Weights of a small mixture-of-experts language model, trained from scratch on English Wikipedia.
Size: width 192, vocabulary 8192.
Experts: 32 experts in each of 4 layers, 224 SwiGLU neurons an expert, 2 picks a token, a sigmoid router.
Below are experts of layer 3 (counted from 0) of a mixture-of-experts language model. Rows are named router (the router's row for the expert) and show model dimensions 128-191. Each number is 128 + 24 x the weight over its row's rms, rounded and kept within 0 to 255.
After each expert's rows: a language model's description of what the expert responds to. This comes from a sample of Wikipedia text that the model never trained on.

# expert 21
router [155  90 131 128 134 129 126  92 133 150 165 119 102  91 128 125 129 153  82  97 140 171 131 143  76 147 142 112 145 165 127  90 116 141 146 117 156 110 135 139 157 123 109 131 119 156  87  76 140 121 116 158 128 112 152 155 113 104 134 128 129 110 136 107]
What it handles: Relative words, verb stems. Relative words and prepositions such as where, which, that, in in biographies, plus verb stems like set, part, and develop.

# expert 11
router [150  98 136  97 128 127 121  85 112 154 144 115  93  66 163 119 122 153 143 113 135 183 127 158  55 126 154  83 126 150 147 118 125 159 150  66 112 110 143 106 159 108 130 122 116 134 134 106 123  97 125 153  95 120 144 143 113 115 131 143 122 130 145 111]
What it handles: Table cell separators. Pipe characters separating cells in wiki tables of results, squads and elections, plus table rule rows and list dashes.

# expert 25
router [130 120 143  92 124 101  92  83 111 175 128 113 126 124 147 152 142 113 113  87 120 143 146 147  90 135 178 129 114  84 135 106 135 150 141 134  95 121 125 110 157 133 117 137 103 156 135  56 115 104 191 161 139 132 174 181  57  97 141 158 122 126 133 104]
What it handles: Commas and list dashes. Commas, semicolons and list-item dashes separating clauses, authority-year pairs in taxonomy lists, and items in enumerations.

# expert 24
router [135  92 127 113 134 120 119  81 129 144 151 139  94  67 146 139 132 151  95  71 126 130 126 177  77 140 155  98 146 177 132 115 105 127 156 107 143 113 137 111 163 122 109 101 105 148  88  95 129 102 130 156 139 106 150 161 100 110 148 118 116 125 144 126]
What it handles: Inside quoted titles. Words inside quoted song or work titles and lyrics, such as They, To, There, plus Thai and Japanese script bytes.

# expert 29
router [123 104 138 113 140 122 121  88 123 144 152 133 109  66 149 136 129 143  90  89 121 125 119 164  94 145 148  92 141 183 137 118 107 130 151 116 141 115 144 107 161 118 116 103  93 156  85  90 124 108 121 161 141  96 137 161 112 116 149 118 115 110 146 122]
What it handles: Place and nationality names. Starts of proper names for countries, states and nationalities, like United, South, National, Alab(ama), Louis(ville), often in birth details.

# expert 2
router [123 120 146 105 133  95  96  84 104 140 163 110 116  90 151 130 133 127 113 109 142 184 159 130  77 132 136 116 151 111 129 124 109 130 149  97 142 129 132 114 177 128 111 149 140 122 110 115 128 148 221 153  90 119 148 156  67 128 168 142 109 133 112 130]
What it handles: Head nouns after articles. Common and institutional nouns after the or a, often before of or in, in sports and bios: appearances, University, League, seat.

# expert 8
router [162  99 153 105 141  92 131 100 115 142 144 137  99 107 165 154 145 128  97  97 124 142 160 148  75 124 136 103 177  87 145 105 136 139 139 134 175 120 131 142 164 126 123 155 100 121 104 129 140  92 204 139 138 129 170 127  99 141 132 117 120 117 144 107]
What it handles: Prepositions and auxiliaries. Prepositions and linking verbs inside running prose, usually before the or a: of, in, for, was, were, through.

# expert 26
router [128  83 126 117 117 106 127  49 150 138 158 121 115 103 105 150 180 126  73  93 129 105  93 164  83 141 152  94 123 120 143 112 107 120 142 131 141  92 127 103 149 114 124 117 127 135 115  98 130 122 122 145 169 115 148 180 112 128 153 162 111 108 112 132]
What it handles: Infobox field colons. Colons after infobox or list field labels such as Website, Record, Preceded by, Released, plus slashes and dashes between years.

# expert 22
router [133  86 149 115 137 121 117  83 128 146 148 139  93  68 147 141 133 147  94  74 124 128 130 177  83 141 153  96 142 179 133 110 111 125 156 106 146 109 149 104 163 113 117 102 100 148  90  95 127 103 126 155 131 103 147 165 101 107 146 118 116 119 143 126]
What it handles: Unspaced suffix pieces. Word endings before punctuation or line breaks, such as -ing in shooting, -ers, -ies, and markdown table separator rows.

# expert 12
router [102  93 138 100 116 109 116 125 132 121 158 141 100  63 109 117 158 165  98  99 129 133 167 158 126 151 147 131 131 150 138 126 132 128 152 154 145 100 136 149 165 105 100 113 109 143 109  40 147 121 147 163 152  88 154 155 119 106 151 164  85 133 124  97]
What it handles: Numbers and infobox labels. Digits, decimal points and closing punctuation in tables, scores, dates and infoboxes, plus heading words ending a label line, such as season and Championships.

# expert 17
router [118  85 134 109 129 138 133  78 130 137 160 119 117  92 115 122 142 127 118 124 140 172 169 169 110 151 141 143 127 148 145 147 137 161 134  85 126 162 133 149 150 130 116 111  89 162 112  31 142 114 115 145 126 136 123 155 109 108 136  78 136 107 171 112]
What it handles: Mid-word vowel pieces. Vowel-led fragments inside names and foreign words, after a capital or consonant: ach in Rachel, am, en, ud.

# expert 3
router [145  71 124 117 132 110 111 100  97 144 152 120 115  78 162 143 143 145 119  71 123 132 148 156  62 134 161 116 128 133 127 113 123 109 139 117 152 113 129 131 153 114 109 130  97 149 104 110 111  92 159 130 125 100 153 155  91  93 139 134 138 149 130 128]
What it handles: Sentence openers. The first word or pronoun of a new sentence or clause, such as On, However, After, It, and the he/she after When.

# expert 16
router [134  89 134 102 136 120 118  85 127 147 149 138  93  69 149 140 134 147  93  74 127 127 127 177  83 140 155  97 141 180 131 111 108 125 162 105 143 109 145 104 163 129 113 100 100 148  90  96 124 103 128 156 140 103 146 164 103 107 147 117 115 120 142 124]
What it handles: Function words, name pieces. Mixed tokens such as the, back after bring or move, single capitals in party abbreviations, and numbers in table cells.

# expert 6
router [130  80 140 104 140 123 113  91 128 143 148 134  91  72 152 139 129 145  95  75 129 121 130 175  84 145 159 104 136 168 139 112 111 124 159 107 145 115 158 100 167 121 120 102 101 144  92 107 123  98 121 152 139 110 149 170 103 110 148 114 116 116 144 126]
What it handles: Adverbs after auxiliaries. Adverbs and pronouns in biographical prose that follow was, is, or a sentence break, such as also, later, then, He, and known.

# expert 14
router [130  82 145 111 143 123 113  74  85 126 197 142  99 105 116 114 112 146 126 132 158 153 104 158  80 121 143 113 139 167 150 125 132 185 177 116 117 127 145 129 115  97 114 145  92 144 105  40 128 117 133 135 107 127 147 163 127  88 132 108 142 115 150 137]
What it handles: Word-initial prefixes. Opening fragments of longer words, often Latin-style prefixes such as re, un, dis, im, sub, appro, in names and prose.

# expert 1
router [106  93 136 113 146 112  99 143 134 154 127 108  96  50 158 132 132 127 103  90 146 145 146 151  80 124 126  87 105 132 161 121 135 147 163 127 116 109 147 146 183 126 108 123 116 129 130 145 127 115 184 159 117 125 185 146  98 146 118  94 121 113 132 121]
What it handles: Numbers in tables. Final digits and whole small numbers in stat tables, dates and measurements, such as 35 in baseball stats, 30 November, 1798.

# expert 5
router [127  99 142  86 133 111 161 106 115 141 123 136 112  84 138 146 122 140 122 128 107 127 153 147 114 131 138  96 131 170 100 118 126 166 160 158 131 123 146 112 140 128 109 140  85 135  95  31 117 113  85 162  95 123 137 184 102 119 143 100 127 141 119 108]
What it handles: Capitalized word starts. Single capital letters or short capitalized pieces opening a name or word, often after a pipe, dash or colon: B, K, Ju, Vo.

# expert 23
router [121  94 136 109 102 148 138  69 150 121 127 155 109  69 133 131 160 119 137  94 132 142 155 178  99 154 135 120 118 171 116 140 154 101 145 135 107 129 133 137 129 140 125 118 119 171 101   0 110 101 104 151 133 119 140 151  82 130 114 115 137 148  97  97]
What it handles: Single-letter word pieces. Lowercase single letters or short fragments in the middle of names and rare words, often diacritic-laden: t in Cătălin, n in Bosnia.

# expert 30
router [131  86 140 101 141 115 132  97 144 130 140 135 119  68 124 143 128 132 118 113 122 163 122 133  96 118 158 145 141 141 130 117 143 161 175 110 146 159 140 136 142 120 119 109 114 140  98  23 114 113 111 139  93 114 188 158  74 122 164 129  97  85 115 117]
What it handles: Mid-word fragments. Short letter pieces in the middle of words, often continuing a first piece, such as can in canal, tor in torpedoes, e, an, al.

# expert 7
router [103  77 142  92 133  96 162  97 124 119 147  96 118 126 162 130 133 130 142  85 146 172 127 132  81 150 164 106 117  71 113  98  99 161 155 121 126  80 137 142 126 117 111 140 163 133 131 113 117  85 214 155 124 125 154 151  77 125 123 100 120 135 125 144]
What it handles: Word-final suffixes. Closing suffix pieces that finish a word in running prose, such as -ated, -ic, -inal, -ing, often before of, to or and.

# expert 15
router [129  95 144 105 128 111  75 100 126 117 107  88 110 102 155 142 170 118 127  84 119 133 158 157  81 143 141  91 109  72 171 123  99 155 194 104 125 159 126 133 158 148 109 125 152 165 115 111 131 123 162 145 134 115 163 163  92 124 127 124 107 101 123 111]
What it handles: Word-final suffixes. The last piece of a word ending before a space, mostly plural endings like -ers, -ations, -ices, -lines, plus closing parentheses and quotes.

# expert 27
router [135  88 130 105 137 121 115  84 128 146 148 140  95  65 150 138 133 146  93  73 126 125 128 173  83 141 154  97 141 176 132 111 107 127 159 107 145 106 143 106 164 120 123  99 101 150  89  95 127 101 125 154 134 104 143 165 103 110 145 119 116 117 141 125]
What it handles: CJK bytes, odd pieces. Byte fragments of Chinese, Korean and other non-Latin characters in names and tables, plus stray pieces like A, a, and years.

# expert 10
router [156 111 129  91 150 116 116 103  95 157  99 115 129  44 143 102 138 158  78 117 131  93 123 130 136 133 121  91 162 167 109  93 119 124 156 127 142 111 126 133 149 151 106  95 125 137 109  95 127 149 138 174 110 122  97 163  96 110 150 158 108 114 147 149]
What it handles: Year prefixes and team codes. Century-decade prefixes of years like 201, 199, 198, plus country codes and name starts in sports lists, such as ESP, FRA, MTV.

# expert 18
router [133 112 136  93 108 128 142  97 107 127 169 138 114  60 131 109 108  99 108 114 116 127 107 139 103 131 134  79 110 155 107 113 113 106 150 145 149  75 136 132 118  97 130 136  98 153 143 101 127 137 193 152 152  92 112 140  84  94 150 146 162 139 101 109]
What it handles: Determiners and opening punctuation. The word the after prepositions, and opening brackets, quotes, hyphens and en dashes in infoboxes, year ranges and compounds.

# expert 13
router [ 93  83 137 100 114 145 136  84 126 111 139 148 118  95 120 113 145 131 127  97 130 131 161 152  89 119 116 122 143 133 128 110 128 141 183 138  94 132 144 116 172 120 108 143 124 123 112  25 106 113 148 179 128  89 138 134 119 117 156 128 102 117 129 106]
What it handles: Word-initial stems. Opening stem pieces of longer words that continue with a suffix, such as administr-, draw-, form-, graph-, rel-, vis-.

# expert 9
router [133  87 124 103 137 121 119  85 126 147 149 142  93  69 149 140 134 145  93  74 125 124 128 174  83 141 155  98 140 177 135 109 111 124 155 105 146 107 140 105 162 108 128 100 100 149  92  98 127 102 123 154 131 105 144 163 101 107 146 117 119 117 143 126]
What it handles: Foreign name pieces. Word pieces inside foreign or unusual proper names, like French de in institution names, Sand in Sandusky, and pieces of Asian-script bytes.

# expert 4
router [134  87 136 110 137 121 119  82 127 147 150 141  95  67 148 140 133 145  94  73 126 127 129 177  84 141 155  96 142 173 134 110 109 126 162 105 145 107 138 105 163 119 111 101  99 149  90  98 126 101 122 155 134 106 145 164 102 108 146 116 116 118 144 122]
What it handles: Non-Latin script fragments. Byte pieces of Thai, Chinese, Cyrillic and accented letters, degree signs in coordinates, and digit pieces inside years like 1480, 1989.

# expert 31
router [131  87 127 102 137 120 119  85 126 146 148 140  94  70 149 139 132 146  94  74 125 125 129 177  84 141 155  98 141 178 134 111 108 126 157 105 145 107 155 105 162 116 116 100 100 148  89  96 126 103 122 155 138 107 145 163 102 108 146 117 117 118 143 126]
What it handles: Mixed fragments. Miscellaneous pieces such as May in dates and Mayor, capital I, digits after decimal points, and Romanian or Cyrillic letters.

# expert 0
router [139  98 135 100 108 129 115  71 133 124 162 103 111  82 144 101  92 136 102 100  93 150 135 156  73 152 141 143  83 118 170 118 118 131 130 126 112 104 141 144 166 133 116 126 101 143 140 121 138  99 143 162 100 145 141 172  89 125 144 140 114 162 151  96]
What it handles: Coordinating conjunctions. Clause- and list-linking words after a comma or closing parenthesis, mainly and, plus or, but, which, who, semicolons and ampersands.

# expert 20
router [139  81 162 100 138 113 140 116 115 144 154 136 126  69 122  90 141 113 115 118 125 147 138 147  63 154 178 106 125 136 138 117 148 146 162 140 112  83 137 127 151 133 126 107  86 148 120 111 133 115 146 139  90 128 132 161  63 125 141 116 137 121 137 104]
What it handles: Determiners and possessives. Articles, possessives and numbers before a noun (a, his, its, one, two), plus word-opening pieces like sp and tw.

# expert 28
router [138  96 131  94 122 163 112  96 124 153 159 136 128  68 162 143 162 158 106 100 147 139 154 138  68 163 141  80 134  77 123 113  80 152 159 116 166 104 144 145 148 139 115 104 141 149 121 117 101 130 172 155 142 152 143 144  73 134 119 140 121 101 119 144]
What it handles: Ends of proper names. Final pieces of personal and place names in casts, tables and species lists, such as -hoff, -mann, -ord, -o.

# expert 19
router [135  93 130 102 115 123 146 100 122 149 139 111 115 101 134 128 111 118  86 101 129 152 169 162 103 132 137 144 140 111 140 117 116 163 165 106 108  84 119  97 137  96 115 125  97 124 128  23 149 115 172 145 127 110 171 147 102 144 140 146 117 117 128 112]
What it handles: Line and sentence breaks. Line breaks, paragraph breaks, sentence-ending periods, table pipes and == heading markers at section and list boundaries.